Below are experts of layer 7 (counted from 0) of a mixture-of-experts language model. Rows are named router (the router's row for the expert), gate (a neuron's input weights, with its number), up (a neuron's input weights, with its number), down (a neuron's output weights, with its number) and show model dimensions 0-127. Each number is 128 + 24 x the weight over its row's rms, rounded and kept within 0 to 255. Numbers have three digits each.
After each expert's rows: "raises" lists some tokens whose logits its average output raises strongly, later layers aside; "comes after" lists some tokens at least twice as common just before its tokens as in all text. This comes from a sample of Wikipedia text that the model never trained on. Tokens count by the router's weight.

# expert 35
router:168096108166120086143101094130158144122103147120126129121141157167124141137149126147113110146137160105102113088112087148100127146111132141099117144118114152108101108103116141144093177122140154158171114103126165168157110151112114113173100163144143136105177127130159102103140151158140128141162144087128194115142128125103122119118103088085102132124129165117116127146106085086144139113150
gate0:136124144155119115096157131107125122100111100160120137151167121145102111114126127116154117131119120104060129101130136107134110129149134139128167144100107147150132163114134132085163181108160093154172111118168111139116130110119119096135130118150127160117131133143143121130140127126158165166160142149131142117119215146146125110064127114128135086106128123080110115149110191110127158112082
up0:136102116138122093109146166114146122111112136151109193139135106149081152160069128063139110108100128140119078126155102144137110130143124114153148134137117168079128148144116106099145131124108101110128127138146104124088140102141117116134097145142109147094131129126162106121104147066114125101163142126099140131114149116101122130072104138072139110100083103107154134135136120076122122099123
down0:173145155148131153125119130163112103127162129113163139155150102159162123153121157117143152109107132161157100169144136134173104084122134123098136123089152104132092156172128117120118158108120187119136133105102122109112153111137121140151142129156109121146141127162140104118110119100148156087155155094178128104116088110116173138159128058112141134144096177122088109152134109119148118128124
gate1:134109131120085065204098091095121103139095120125152131132120146125142137118128122125091112084100146119109096128113114131176136106127138137151162148099121137151139129078083142139125158098184157129114103135137152112136153142171080152188109110099102142107132134115148120125149141121123126117137123140136144135141114102082125106113113092129114135123132154168118170176145135137156149098112
up1:096108130120101112138139169145102116165108132124126142145122135115146114139116128177123161133118151114122147120158119099145144130097133085106198105133135116145124146136142137081206136113122111109094155153164105139163117163148107141144108107115096134130087128127108130150108148105077122174096105153108164168153142109123132121136143129192133109131176123130126118156078107142137105154122
down1:146134165113127127134098157161097137074108152110149118171147101174132138109168129155120092155132113116118091089061115117093092146133118112098119136121155117119107152147130120129150167126097173148165133129155115085092084138146109113149154125153137124151117090123091161150105127121138070145164110150096153114135083123105117145145132110109097094115152136141128147112121142120134097108127
gate2:134077156125134113130123115159147148156134121165069139092131129128123108132113127119139151132115101133118066116103128158173141132102159136149155142099109081148166143100149112118123131121119155084169143139112095157141135159128139099135088106154135125178131110125156101134160103082131131109128127151181147130170150119107114137146164119122115107151139098137103126162147128070072113112108
up2:108085134134105119098117130148114121165121105173094089094123166118132135127129130128154156141116115120056069137111141148145135106143110133139138142142123106161142149106156126142102116122108155097165190121155120146167140156103126124160134136155096104132149099152151147170129096100153121091122148151155175148169126151098094144090150108090133126117113122144107122134163130081113149121111
down2:120130138112125114112126183128135168133123122158147139112109125164135138134150127104117194067143131115144141134154154111123082103111131106126136084121127137110169100110117123152124112148091129128189118151108108121155109144133153128127103128183158158072155150135122139152147113126124093103127131119146135138149144099145165122110184124150115141099142142153101102144098100097086068115163
gate3:165109105149149166103104105124126082123118111113089147159127133127121146085098174139109131151161091131140117141165125159132119121130136135145166168126124125182118095097138151138126162124133124161138127101138158146118148151068149105112141121100114129102159105161126097156122125143174126135140152128113135082164139184171130116146104145124124142111115197136132163108144141146172139107151
up3:107168106137144146174179138150183127170133136171177137156100131147098098149110136124174119138125118073120195150128156133128103164100146115178164175110104135160126112135116139131157142124125117109086100126131107130129124135153113073141092104117139122112097148110088161144141122104144136089109102155118146116137109115131117162123161130124135128103146143126160097105132147126140128132104
down3:191176106160121099135105141135106122110160132092089153156121110151162113120110147122131189117097161104127133091148167135117122124122115170117076121114136142175095195138129097134154113113136138113131125124068132139114120129117112146102093108098120122113114116127128112124162091124148091113169150146098167144139141140130128163124140129161142147144144105113167083159154102132126139133119
gate4:100119106142098125136139124119146103123120189129127140144117093155148131160148160128123132153115142082111118156140097110107162119125128133101158138127110153092127138118128167153146169144119162144121150144151128125099147150104129135172120109177100107131115103104106126076132122101132156134119114203151097140126160175102176117093135088128126128168143163157128148147128117133138108103058
up4:121112128108127147093149105138109134152146132100106135130128183131090128162105111107115153117147086133132145158114147155099134137132112178153113133152114138128118136101149134119119128129193142144154125157148125138167137104109114139114145102118142079173147154163125143152079119160109122094143120153165125126088154107153146167127145154151125160157078108127168177138148082108134123135188
down4:124133137095127154148163128129151179118153106143159124162143184132125137158131095116139197132141082141101132124174140135095135133122118153144123135089102136100130077145133143178142095121115090118094158107135102147133163113124143123104139116129175164161144135104156104134110106121096146115160097137110142152148075089136100180109096144160118130098125145143118136117112141148108108108115
raises: " as", "s", ".", " ("
comes after: " the", " a", "|", " and", "  ", " as"

# expert 27
router:159127112160139084160125104140132156131141130115110101112158144149112127139143115134135131169137148083085142119144107133078111162105141124127124122101104142144109110116127131169123186066147153181172114114110163149119123155143118098100104154096173184153133121128153115140162125086125154134135135151138163162172130150118136119104089116100116143158157166087154120132123144121132133152136
gate0:189107117138098143140154067119122157161125139150050123131158153113134157119117123091098135187134156116145136140135138133135131129134143134134114119142134137122148124127132090147136090144127090102164083100090130123084147139120124107103122148096148146151118179145118136123150102090146121101135108121143102101121113091132106136108071145124113151127134120118145124173132109082161168091149
up0:143117118116130116162115116148104172116141145123092142136117102126131112099129145123112195150171196108168168108149109161111120088143104138141097093100107138108120104146124134115144125144095123115114100142141131120083176113097153099151148178149161084145128155117140136087101123125140113158144098114068161120117164156147130119128128124130126101129096116146095146143118161134120174125109
down0:130124148162152154142145107087119139147141143157148136166161139136147134114134107152192161154130128083148119130126116132107180140114126124162116105100161139094143080177117102132126152135100125127119063092116123130160105119114144116143150102102108127109100152181123144101098113117156131154147107150124169130134160116107103171145114161117157161103149109140141132169127146114135108120188
gate1:190091160119116104075103097145101109101153124114137148125145158122108121127167101157140126158129151130135122142113094107100121145112133086082162111154131123156148114136113144145118168147190120098148146088165127139114140214106109107163144139148138155139122101146143137154169119114141145109137100157108153109118112132129145147114180133134144124167138135091123143093123124132142150128105
up1:162111137109137121108112137149113107119132110128133216158132132135142174169148121142124133113115151133097134149190100151074159161110132068108141132131121120144147103100100138126107144127125109105156150125141117102103155167104111121161151130110134103089142116127129110133120105136089146138118081115113177156126130115100141125123159160148142157171145106161097120095116085168127126139102
down1:108122111161135119122136134103111117123148097124134132116156124099100127121136040112125121129130122101127147154158099161105153115114112102095114119085173135142136128123088133148100147151159095136135162134162134148149160084114170118103111076139119171134087109123145150135142171135173146141123094132135110089110147128147160165085106117168176123141132102144084119131128154121126089126113
gate2:111139132132164141176118084128132129130112125117117124103115142124151100144105115122114171127136146148138141123140113100127129144152142125155136149128145173131140140150148134104171182140158132141170144141097130117116127135165141174118085140070167175194094155116111172127122157088113107131127117150100095155140158144181124124167090123119147121135131115058118149164105119133148118112136
up2:140106145106113146162117144119121150100101134128117095132185133122155125114129177108177177118124163121118079111111162121139138135124123153137141125144151120148095159138113123138138128083201132067112132134142167112123179121077109116124094152142165119140101120099125110105185145108139139156120088139124182157136107147093107168135156121127111126130162134120125126152122118116110134113115
down2:103135138109088116157124133138144104100162191147100151155125121156116087115114149130144148117114087162150110129139135154145131165129101115121109148199127105149108134180100120128108114127082111127142129164127078147093141134114104112150136105105109152100109136167120149116101140129134158088125133161107116135104110115107117126089087089123142111118118132112117098082095173178104128106134
gate3:142109106177129140118097105091123166097139100146136110103152135099129106176158122144144119114127143127086132120167121112158123126132128080167113158063111094146086147083149127109150126071139116119178155131120137137069104127131166117102111170129113096117113159109122134132137161113177158113145083128116125129139138147122119111092127122115139148147083143106136084133133129152116127153134
up3:111113108127100196102125164115149124128114125133130094146179146122108099144117108081159120119130150131120139139144134125128110128132139162107128124081126174197107145119121136099149149161158127138108106060136128128120129141088123116173154135132147157143170083159160133160134146162118125128106127120154159149121160134127120135145156142116090093140178111143117111112143129149090117080089
down3:121102104099139118131100097096138103096118151126102101105102129140122115130097104115129142180108137104151116115113115122166093104157112127134110141124124118087148107087085119114113126150138151155102085106117100158109123148054150167161133103136127125110120104130154137141095130101159088133112129136127122127112127105139079140124163048136098114141117105136155121142144102097083096088099
gate4:096166157160119099107141167158141128115097148153130099103124151121099112133093129095122118155157126120175100117088128137128147095128104130141147162154135110112143121126140113103117180144125111100162143167109101153151160163127099112131139167098115107136152180134144149141146098111160124190161120149128124131140121152135124091115138152107136085098107110092131145083150148136107185092138
up4:119110154116132151117119102098154134122167126090133126162157116139142116126092142116136156149127141154132146149129149170145120143106126113159102097103131159116155137138125152134141118129172143107174095096052127126139108134148128169159166109132131132107116085113093107099138164134129143146124160123153092152103179085145110136164105111142129133103167140166114135142087123082125061146113
down4:116114126099129118139120126122094116174071116112121110143122121132109147109121121163139144162128132112152136147106134083182107131158144147111116109114111154152112161167109146149123142159130100148119130119145138148118111149167144082152111099065133143146087154118159141134144115157095141158104089134139141117121199129082144141140134079110174123147123136138079149111133124085172144096140
raises: "s", ".", ",", " of", " in", " ("
comes after: " the", " a", " The", "The", " this", "al"

# expert 2
router:146088082143129122134131127148136168068124122090130080119114169142114147156147085108099124134173161114095121101119122161099083188105151129161107112119108141125114147125115174148124140109139139129139121150120133138111127162099124092109116148123123138109138159137131097097176158141145149105134161145128157131153085119155113112102116111114101162130137160111158148130090136084138158176146
gate0:145053159135103135126142098110110130146119109167081083127134140104084168098140133135124133182178140115155146131147105112133113141119126090167121098106135153170107113141148089106113142078181124126134161123122120127105138141132137106131107121126111153116114132124133153164122126090094132103152140133086127143117115102156147098167068151153088124156127154121147143125110146097126113135157
up0:097136081120127121081160098164178126117082165173142124129121157147149135161158115129129135102132100145130096125123138148139119132104166186121108133149124115070093129136101106110122120138105100123148145136112119111139117135142090132161142115162092143115145131164093079106113098157165112142090133145096135099092174126101096130144155113126147118143118132165103170114143101093126139106143
down0:127090095138151118132118154140133131157112132111139150096139130138099174137113099168155079106156121094163129116144142156156139104116134137106164138163136150143122115134096166123104099149174082142096106110088154158139126107117099105151156130102114111133140087124092150136082138126093135126137124118142112171173128097136110171159132139142175147133120119101136079103128136105161071113143
gate1:120120082149085146132057150157119128101155106095132146114176096111120138096137066108120105145149128143124155080157109128134094135106104148137113140094123109116142119173101113128109158140135108131119082137092118130117142155116145133139084123100108140099075127151117148110128132177100131156115156098119168138153130152123119148133171140121130168150127102140127115148144093123161129106077
up1:117133099114128133068151139146113126106143120087158112064140136108169168163164076091140125148145100127108146081122108153155136150122119136163130099165132141107146104166150155136108135123138100119108085161159124142094147137113139133126099098121142097110111148166107154126073127137116116124126174103126141137150149192118111149130139157134148148153120131115153103173126099118140149109127
down1:117124134069151184129117101082147104121110153147138175137124103075145128109156139147115123130148103112107172125172158106135139149113136126157166137123091123123133117114160106111151119102147092127123140126155098126119188154123183122117129123125165140164153128123125154123133116127146108140115091115128145089160132131082129156106120126092131101188125128164115170130157135135144162167097
gate2:142097175142104132103120090081080148131078113082154107135133154099142152136123167114139134115109121132149135107123156156118121108138149133125127107136132091121124159092129141146120138124172108149133099125112133150143138172069151098113120122102120131176109092127134114141076068133109140127140167158130127134100121147127102170130151093131136181154130154141147166102161097117158161134133
up2:111170104131113141155113114144128161115112116160118130145129100127168115126105149115099129124098142122131163146116091113155101105134110154166114130120118165130132100163127118050109096091113128109157120114125145117180118130135119079152131115116109116089156117083153146107144154103082150144095069108100087091140129116147129097157077128131086097161119117115137112148111169130117135126128
down2:106117111139161123126146144128117106159113145142150128105135118140078117127089117145125126076117092089114095100125134157117161111135116144112132095074099110132115152129121139182120123130159074113118129124162132136119138121145117134105087147140130162117058163155131111178076106164150122098133140131152146165132104150086141101111131116131074156136161133139074122138147102145119098122112
gate3:124155121125156127107117140142180132135164128139088160116168113109156166134155125106040118118132141122094091149114146098142122125134101132129084088090116121118123142126117125137141144127110130096112099127090181126150136121110141133197128095142118118108122140161127128091112114135168137134114140156107131101154123135133159076147108151118176127122139137106115148190127096134115130175107
up3:167163125119127119144118111124119141132114117139108135141121120116113115114146106181120173105114142122133109121120116113132173125111131127135149137104113116090130156099126099164154133141075157138102140153168128129138109103094106091190136098167145123189147160116143109075110091148161134140127104170129148157152150123152160127170118132150135118094187129124152064128155143160158127133116
down3:136135127149100202103157130145127096132114139125107086112142130160118154100142132115113141115129130106135141149102151119139067141151129123134145135100115080107116109172131105127154149114158088156128147146147136119112122117120133137163119124093104112074133135138162141121133150159136111101117128088093123118082075131173122167111119137140155118135100155139093151121145080089138077169167
gate4:144116115094163127117083125128149139116089080101114135116143140129127124145146181133114104132139120107104106120146126130133138124046123160166120100094131143107140091140117176162132157134126129131116133100091101097129139110101153120146125095087155108144111139142124161149117089150118154116131136106140125139173199137114123149173106128104165068132157134151177135142107102130138104120125
up4:113186133153140091152122154101121141152155138120124126119133137147129144106077079123146147114133126159144114122131114104126105166175161139098126137125137090162112133107155127067129100111125132136141143141177144130116107141138091125129128136151145136144123128118149113095156170113153110122139146146114125114126049093123138099135183156157106164139075152080100144165112144136107091109136
down4:157126120130125150120130177159135194143125102133142117110120097161133138102121174170121125071130161100129078160121087163141160131123116107152077152113147147144123104132114128147144146081116177128151181119138141125133151118167082139107159150116134123123137133111126117173127133114048159131143119158138125137114123122148134115127128151148174138123145110125106106104153144098140145141146
raises: " |", "\"", "=", " =", "-", "/"
comes after: ",", " such", " and", "s", " of", " one"

# expert 4
router:137142107152100106145086129137173157116119152108114120105119144151114142133149125096107113134121137089102119130117088133049107157108153138130131123111103162166102140104128122172114151082131154162138113115070133136136069149120108170131074152112152130147158145133155125098148126122132138177109140128094145141180108137132093134135095111103103122138134145096133114172101127133126141171122
gate0:126094160134151100113131185108121095142123120146129115122133106138112084103123141199112139073118118112114112144167089143097132105141146145149175121135118154136171149138138125158099142129130139141139112078123107123124080128089127092074113134106144133150087139072126115105122119124146167094126127143144109117126145134175091143137108138115159133157122149161103102190112122138115103124141
up0:095113151139137124128132145141090135110119134174141110107147132121111138153154127044132139092161146093079138113134155133141113088135135084127098134181124089132115152103117128129149083123153139111111138166178133141127128119159124131100131147139129134087121121169104149126123168126133125144089082153147132135138142127132074121139168073149092135122131126090135146060120134132121108112136
down0:148149099094126099133118143115130116152123125182115164134125140161116110118146155140066105117152109174097155081178142147118098143170106084137083120141124122104123113121112148132158132110131105120149172166148112124154141135140105124122134148066126127078131098160106106118129177146103114100114139144154086121121127151117142142139138117134095131167119165105115174123173150148135146123099
gate1:137146105089147073159065132107126176137154132104127104146129201131150174086120107129104143113134140140137162137163103143154127098110146090130125139104105130166113106102113098159153142150129144113116107105103122109137113156062088123122163121125132115139130136123111169094150106121156137142133124124091123104110157093105104161109159121109120138135172091147144130147106101097112134121134
up1:154140078124130107110116113152106140128105140104150129133057148120118156118111110067133137116120122111129122121131160097143106100124094115119124112128173152140151143149133137133161099116148092058086119179144116105129136177115119144139105105095076116115129159080088127112148174143142123117132120131111111149135127141117094140158107148149102090143161152125131121112130107103135104083175
down1:173173111148117124116124135120142153157139165072166127081132188111173104136126104137112110124117123152142117151131145132121097120117090103127152150134108122121118092118169077121118154108081126162147124153127079098128129133141118124131130120098121084117137144149128151109128136126179094120094094149132130145139164117133115040128103114128128111104115122079108125142118151152122105102104
gate2:126145103139136129138118114078173100107126132134150120111143131156134171101151125125119128104138115091126134112096141156095105140134134141158140103135120144139074108132163092167105119118178113127141117169105123141140109124128160149169155140126108098144112172145151123115058137138112100090141132072112101112143125159132174153114087165112130141110149138136087117149154147127078182137104
up2:152113149126114174129116145152147127142133145114121166101127126129117096168112141158138105157101129137142141112113143102161131134143119077136097077115138089126169148170109149155150134117126142104136163123131108105118159129183124114052101133206110134101133133127163114121142133143148152187117127148123184142134131127139135098145146095142113103150133086140114143150104122094140149163138
down2:152136160116084116129107131136144125177128132105133126146138085178137144156101125131084110129154109150120145157108085185113119074085134131105126145131105136136097127103121121113122092115146153137109089135138097115119135111084117137125143112153107088102124137119131084161128142102159150136131134173157140117141113095122090135122165090113087150075109143127110133161162079113116093160149
gate3:122179119132090108120140145118150171137123127122094056124122150109110142120125115145102073100127155124120132165142116141073116122115131135112128153127161138114135109130132108109144131140138112072109128140100147138115089150142127133129058123106079095127115126163122149130109124137160129128091145155110139149156078166118109129139117111153127100190149151159170121115155117113074151136105
up3:154160115125117159159163132167100157107101107113154111158128155144149138092138147148087121159138130132119147118117141107133149087110120125152155110146138112079124167119112076131149167109116113098101105155100071139115119099105096101105098157100134112127093149103138129136178148098166131138137130149130154136102100149138069124132090137114117123133106153074168111112146095125120154150146
down3:146150117157131119127090120099155127146092115114112145129111195144179117146086161129207097139113113145105095137122093118107130096107051125142140130168100127136169170124120108159144136126101100097123129127151125110089134107129112120154147130113133122157131122160153179123123147098116138128073081134117099116165116149105143097123136128145134090138127102138124134123124133139101134101146
gate4:145137179139134124144139144095165126102157129117155143139095179124121138100127104135139131100136123096144138147136084106104136109119148118138130128125108110176107102141113112113143160145136136157176121139132131139109147130141126096152145134094145104137117161071144116154151102098099145111145100099049097153119148117138185121102135117131149108186136110116095150145143110164101094090083
up4:142114141112143145111112142167094145179165132162090080115116094112152121141144134132124123128146129143117130090163148140180123120147091125097099104153123128107167074144181150123142158157089113142119140118127137115136100127120145138152108108166139094102153139151070127135096149126163140096112154103146116117077153158147119149103160111151116146122135106162109134100118176123120136171148
down4:134165123144089107109143131157132125140098139202109132156154128147089159123129115142125072114129162103147141155168079117159137137145120128131137146132149130127098127126133123142137125129089182160137123119168130087121091167122096130155136144133140110127137146128144103095164110135134142151094195074144156139146158120118140129121158127129140075127083128120086128102106179124121112125115
raises: " of", "-", " in", ".", ",", ";"
comes after: " the", " a", " first", " his", " this", " its"

# expert 40
router:123131119133095108158072103143160123133124115082119126085132133154082153144154122127139089134103129101113163106115117159088064143094172129132128099123111144122127115121133135142131104132155142176150085096102157190145096147130118101118115103126139147131155161115124110153137112142090134111169145154115112113132152156142096095124129089116094153146176139133129160115120132089115171149138
gate1:150139120116103155150107097156162142107173135069138157068160134125136149138174144139128116150098146121138113152138141112125094138119119147147143082154137115130130096147140134134123124139152150146130146109124092115188118157166102142116161106141114127158150131145112119133137127163123093101152112119176119162147138103143111091097157120116144167147182131078101145111149067094134099126120
up1:113125120118156126068126152098097134126096098165108138158070141142149131147113139095132117121111120137150106145135148165125155067150119091144129170121118149123143138105150119147113158104153103125105065115149168101099139125122128148141097135128113103138145103129126108101102130099211158124122150129175119113081113132135158171112099110096152130135098130147137117149126166160117136132130
down1:141112116092122097138131131116133055134124152130153148091101105116117121131132143168139118131102135153144156154117123131075147143115121138111135116144141133070136095143092141120107112128099142124165111097106139131096105153099121138137150130143128105143161105166114127074164156145125137132167154137122125126153126162118149129099151149110181152093149166155108142139104065073136071135109
gate2:100123127141124141129131116121138133133163119112149112111115147113115142123126142123169109138146162122073138109181132116148063155139111105153104147135116156178150092139104113161134113120132138125125123149121161131125086113160153108084151114115134120136173105114164103125175143138187125111174131143088134125133123108131130168131074062114126134144161132121149076098125089111122136153089
up2:117103133083114176134125104123095128119121156133088104166123106104132113136133103093074143185136143113107102160060095120163137097125128133155077079125107101144097152139126113106135120111145101115114127117128108105130143131112121107101135173123131099121113131152166153114109111092076120122092166109171152149123146120129104145113179099123135084135097100096138124132118142127147119117123
down2:122125119162136155118160120107125146119123138131168130085174141135182138136092140147167088137096150130107103114141109122162113125116160120103161150139137143128130139126128151167143103121123116170132104127116195123128128174134148139143132134175108107140157170128132085123132094158202137110129100117155121121138126101134120139188175130140102139131138106153144089186135130089120140116151
gate3:129123127184132075115098128121127135122159117097155158141069100128130111126157115144113094118125157163109092137147103183096139112144133134078168149096117129122163153093094098124135146142170148111165155192124144140144126148119125141164106132147152140132171142100141134127124087121098101142128167155157118133129164122107132112123100141118106177117159125124140134103139076127121116126153
up3:123133127174138061119113107129114125148145144120132131074096119115138133107153098150080073111156177150108125142151111111205122111138156140095133130128152129103146126107106083159146089150141127148100097172106104126135135130100119117130178164154130147144112129102179133097118127144114128112124127129141109143147183109116117137120089135117110151122137123151145118113148113151104129079168
down3:167103147158157150117107069150145158109157132120132115116100156118173128118151189133137120106127143130117134168100093141128134114101130147131105077117137163158159149111135073153163138119089129155096134171152142103164142136131158108110156129179109146124119134091146140109164098137121110121136159112170137145138168148133104145073163149103120126123157179111134120126117142144134140134135
gate4:153148143096126142148136119130153134099110112117096069097081146154109148161148114109136129111099146129145112130125130136116130118117126110131129120114130144103123189078120120128133179143198120171125097104100187105140145117164156166167125114125119186102109158104125083119126099117083126124130125159177119110124136136146131113119148117145139119122173136140141146107126110123151152110071
up4:122146120136108119127108139122124115146093157111110064108108111127089127149104094155131093104107126124108152111134126121160128181142140119099116145101151117143117196096113092114153109132154097086132096117087134134109110099132179142142130136106117184113117117138120087140124107143139121150120109122120097105120165165123134131122145118117169175113086085122070109138138170114124161096110
down4:113105111070135164173135142168160130104153129152130104125118123131160145134089144128146096140150127132163096201150169117135094067140136158117126117130122103122119139115174122113116134187105124147180147098133097128102176110108098159132125129154106115149135124175133132145117118146133086130108146147144105153106150136145167133129118088123123169115105125143121171131104138121139110094140
gate5:109091107145148114073093137135143096166148134090120117091166131119113145094136106117130167125131132094184173130129133117143118138123145120099172108128149107166137131133100147157146111103154131140161110129130116131130123109113148138096114126151110131157121159109110080146107125123146082066130144086094123108147108132151108088138143112135070131110166132097115170151100128094161153115158
up5:176148137092159150108120130122129115093134068105127088126132149112109138079110126137115146156107140089134112100103111114094117057116117115145153132156123156101140130147110142144132141110099109140159156165179126150148125152126153142132123140152134173199154147138118124139139108141144119132145149107178116134115133137134101111143139170143118145059137139175138152132118141166141136152089
down5:126094116155129135116110112165124148115163135137152133160144117148120201148115149118132119097106148135124179081142101140125141177105117152112105087108078099103149163164130143146114100157105149132144114100145174138106105155144086127114121109113118091110118141097128124147104118121111089076089116091107099113083111106112141143110141143118127143119134104098127144126064119156124127123157
raises: "s", "e", "ne", "na"
comes after: " |", ":", " on", " in", "In", " by"

# expert 22
router:121108119160091125166153113167177134133114172092099140088146153148115143133138107113127105122124125077124140088128124137114122165096164081158141097122088129125097122123138138163093148109141150171139104136124129155126135146124085141149159161078172119129168136124157078099128103092143154129137150136134129130136111156132130086097105140106116121127170125113136111172095133092090139153124
gate0:163126135121124127129147134092131164117180106157108157140128137128126120101156094129140114180080129134140137127167144146109163087164173123122137171108121150096095118162113121134138170121089158144159115122123114135127112162121143116122116128169131124130164140112126126069140138139154137091153189098078105126144131096168140135108145124119150119140122111125139099145115150167094104183164
up0:109136106130150128152124103138116159137165122119109164110168118116152158131113117106138114178103112146119135107145123121126185100143158126106133146091130129083127110175110116131160158108091128156164145169163155088115123150135134127129130096127105132118143160152146121111115097114143107128132159167090141143141108079145132093104142132128132131130101107076090133140129171196100111153184
down0:069085135121100174130158093114152130113130126134114135124092154154139098082124127120153111056134159118141133142175149144138129076150184165158089104129118145148122120150101123117140118125150150167129135124151126126107124108155147099147082114146126102134154154155127125117122144143081127100159124095111142117066118121137120145117074115129129136091114151113111102142122104135167156136143
gate1:112120137100150124129132153107174150146092108121117093141186110091132160121114153147158111127129090109121103079121139110128140128137097121132126156149143150128112131139110143120127116133139104111110155166166114123130130141178126122115121144089140163147131111099147124105115125122103146161112169156142143134146149143150093192106168122179092091112174137149135112092110126183194129165135
up1:140158121121150112125120151094110138171117161154137107168152139124162151091155160146141166084146109084135130126139145133151103126142138144143114165165126172120105125120182111081127118119146133076160155142130112113169096152140161139102122128119155124147107127158139130151116096096099128136125186089161124172140157099111135177134099128149116147122131137164151110108080149148155144126131
down1:121115161114120076181109106121104094166094093097120158098128126123125126163115168142152140154145121069124155133142153155103141165183108105097128111098155146079125131112108139195113097121127148129105093133131098150142118133123104142152096157154150103133136151136126154120179104136125144121123093152130128115110182152109134120147094120111135107081133102117126134109121094114114125103142
gate2:147179114123123171110154116107125140123117173142136110148088090145143140136111093118119107114155147145162139121130146103141099126139150166088078148151115140123124098126191140116119160094111135146145150124178108150160104109115169159121103146151147151136094135116157112118078136116128125080110110139141125088161095147100142127089157108145162109135148135163116124122163115128104152168089
up2:108125153134118123158114099136168090153136117122134103107149119132097085133117106151176120160131146064147157114132144139111090141109161138157107160140179143074131162134114101110114123114128096182160124125104131103150103107148106111132159104107148126133102136121155122124133106103145146164151141135111085158106165143132125086153147109120123129122195124075154137106135118097106167125109
down2:142128102145161113109128134117117149100103094125131083149115145100143129133144135091101095143194117140120119125144128151149129140140172116159146123113129148133129108049158123141108129138126131109101132120134125114158138096121125145103101104099115145152169120166177084080128101148126093115084123152140110134108083104156079179114142133167161123121149108149103113151127128166141115157159
gate3:124059115148121140132101149112126099105109148113141148146126123149121131187095115139163151106138111175161156145098135105136085154067144092099145098143134116130129121158130142156133120149121148106142173142088153102173143135126112143140121126092122100145102150133201123096099145131089103091149166172133123139136120128116120135130134148147105135094145126117114150147174168116107139132142
up3:110136125141084115143133120138090112119118118078153145164157143125090128150126126129141089124145121148129123132146116119156094065118160145122101122159134137160138116099152141110075120131101114201103108155119114140086083174124154091142131086156106133168166110141111125137154092149125120138173134138135108109115134100123154180130161101153164125101139136153124142111134116103136085114104
down3:123165096111128131106114098134138093110119171123104111113129094145123122134091126165094126114106153171113106156103107139093129121099126131161102125116144144104130119121122178106145126100148128108109147098139122116160094146104102116078125117106136162166098091136150091157094122097125170122121145097126078165084150109091133099123139110155126090158103101170115102157089101145110148100146
gate4:166142115115120083123120109100115115112074194142109150122105147135131102135110149076102130126141118148140118158139153161163096170129169094149088150126147105091090137126118142106106106124096159137152147155168146124137081135084132123096132136147115092114147130155115119100111094095139118134085158086127121108134112117148137104122146115103145161129090137101164171167133123151142126134109
up4:157096138140147129085130143155160126116158172143150136118078134143124127149136153100125193163122099116108174147156133125149135169106114089140128118125120133109088120135107146111078123141146154170146106107131112117144148130107141109121153149107130135142163126116128072067144152146088116129144103163131121131137107159105152115144066157100126140129168106166154157129116108148109150155151
down4:173142117135130120130085114147164183147093162099116135159098135126203164108121114151102124126120136159125099155172087125127118119143148153116121142117104127128148154139127103137145143138131111147101157116153079117160138134126133151126138088082127131091101155168101145147155147154163127110150114157130111178114162112154115121128142138114105152141125084158107134083170109136123096135166
raises: ".", "H", "U", "B", "IS", "M"
comes after: " (", "\n\n", " \"", "-", " S", " N"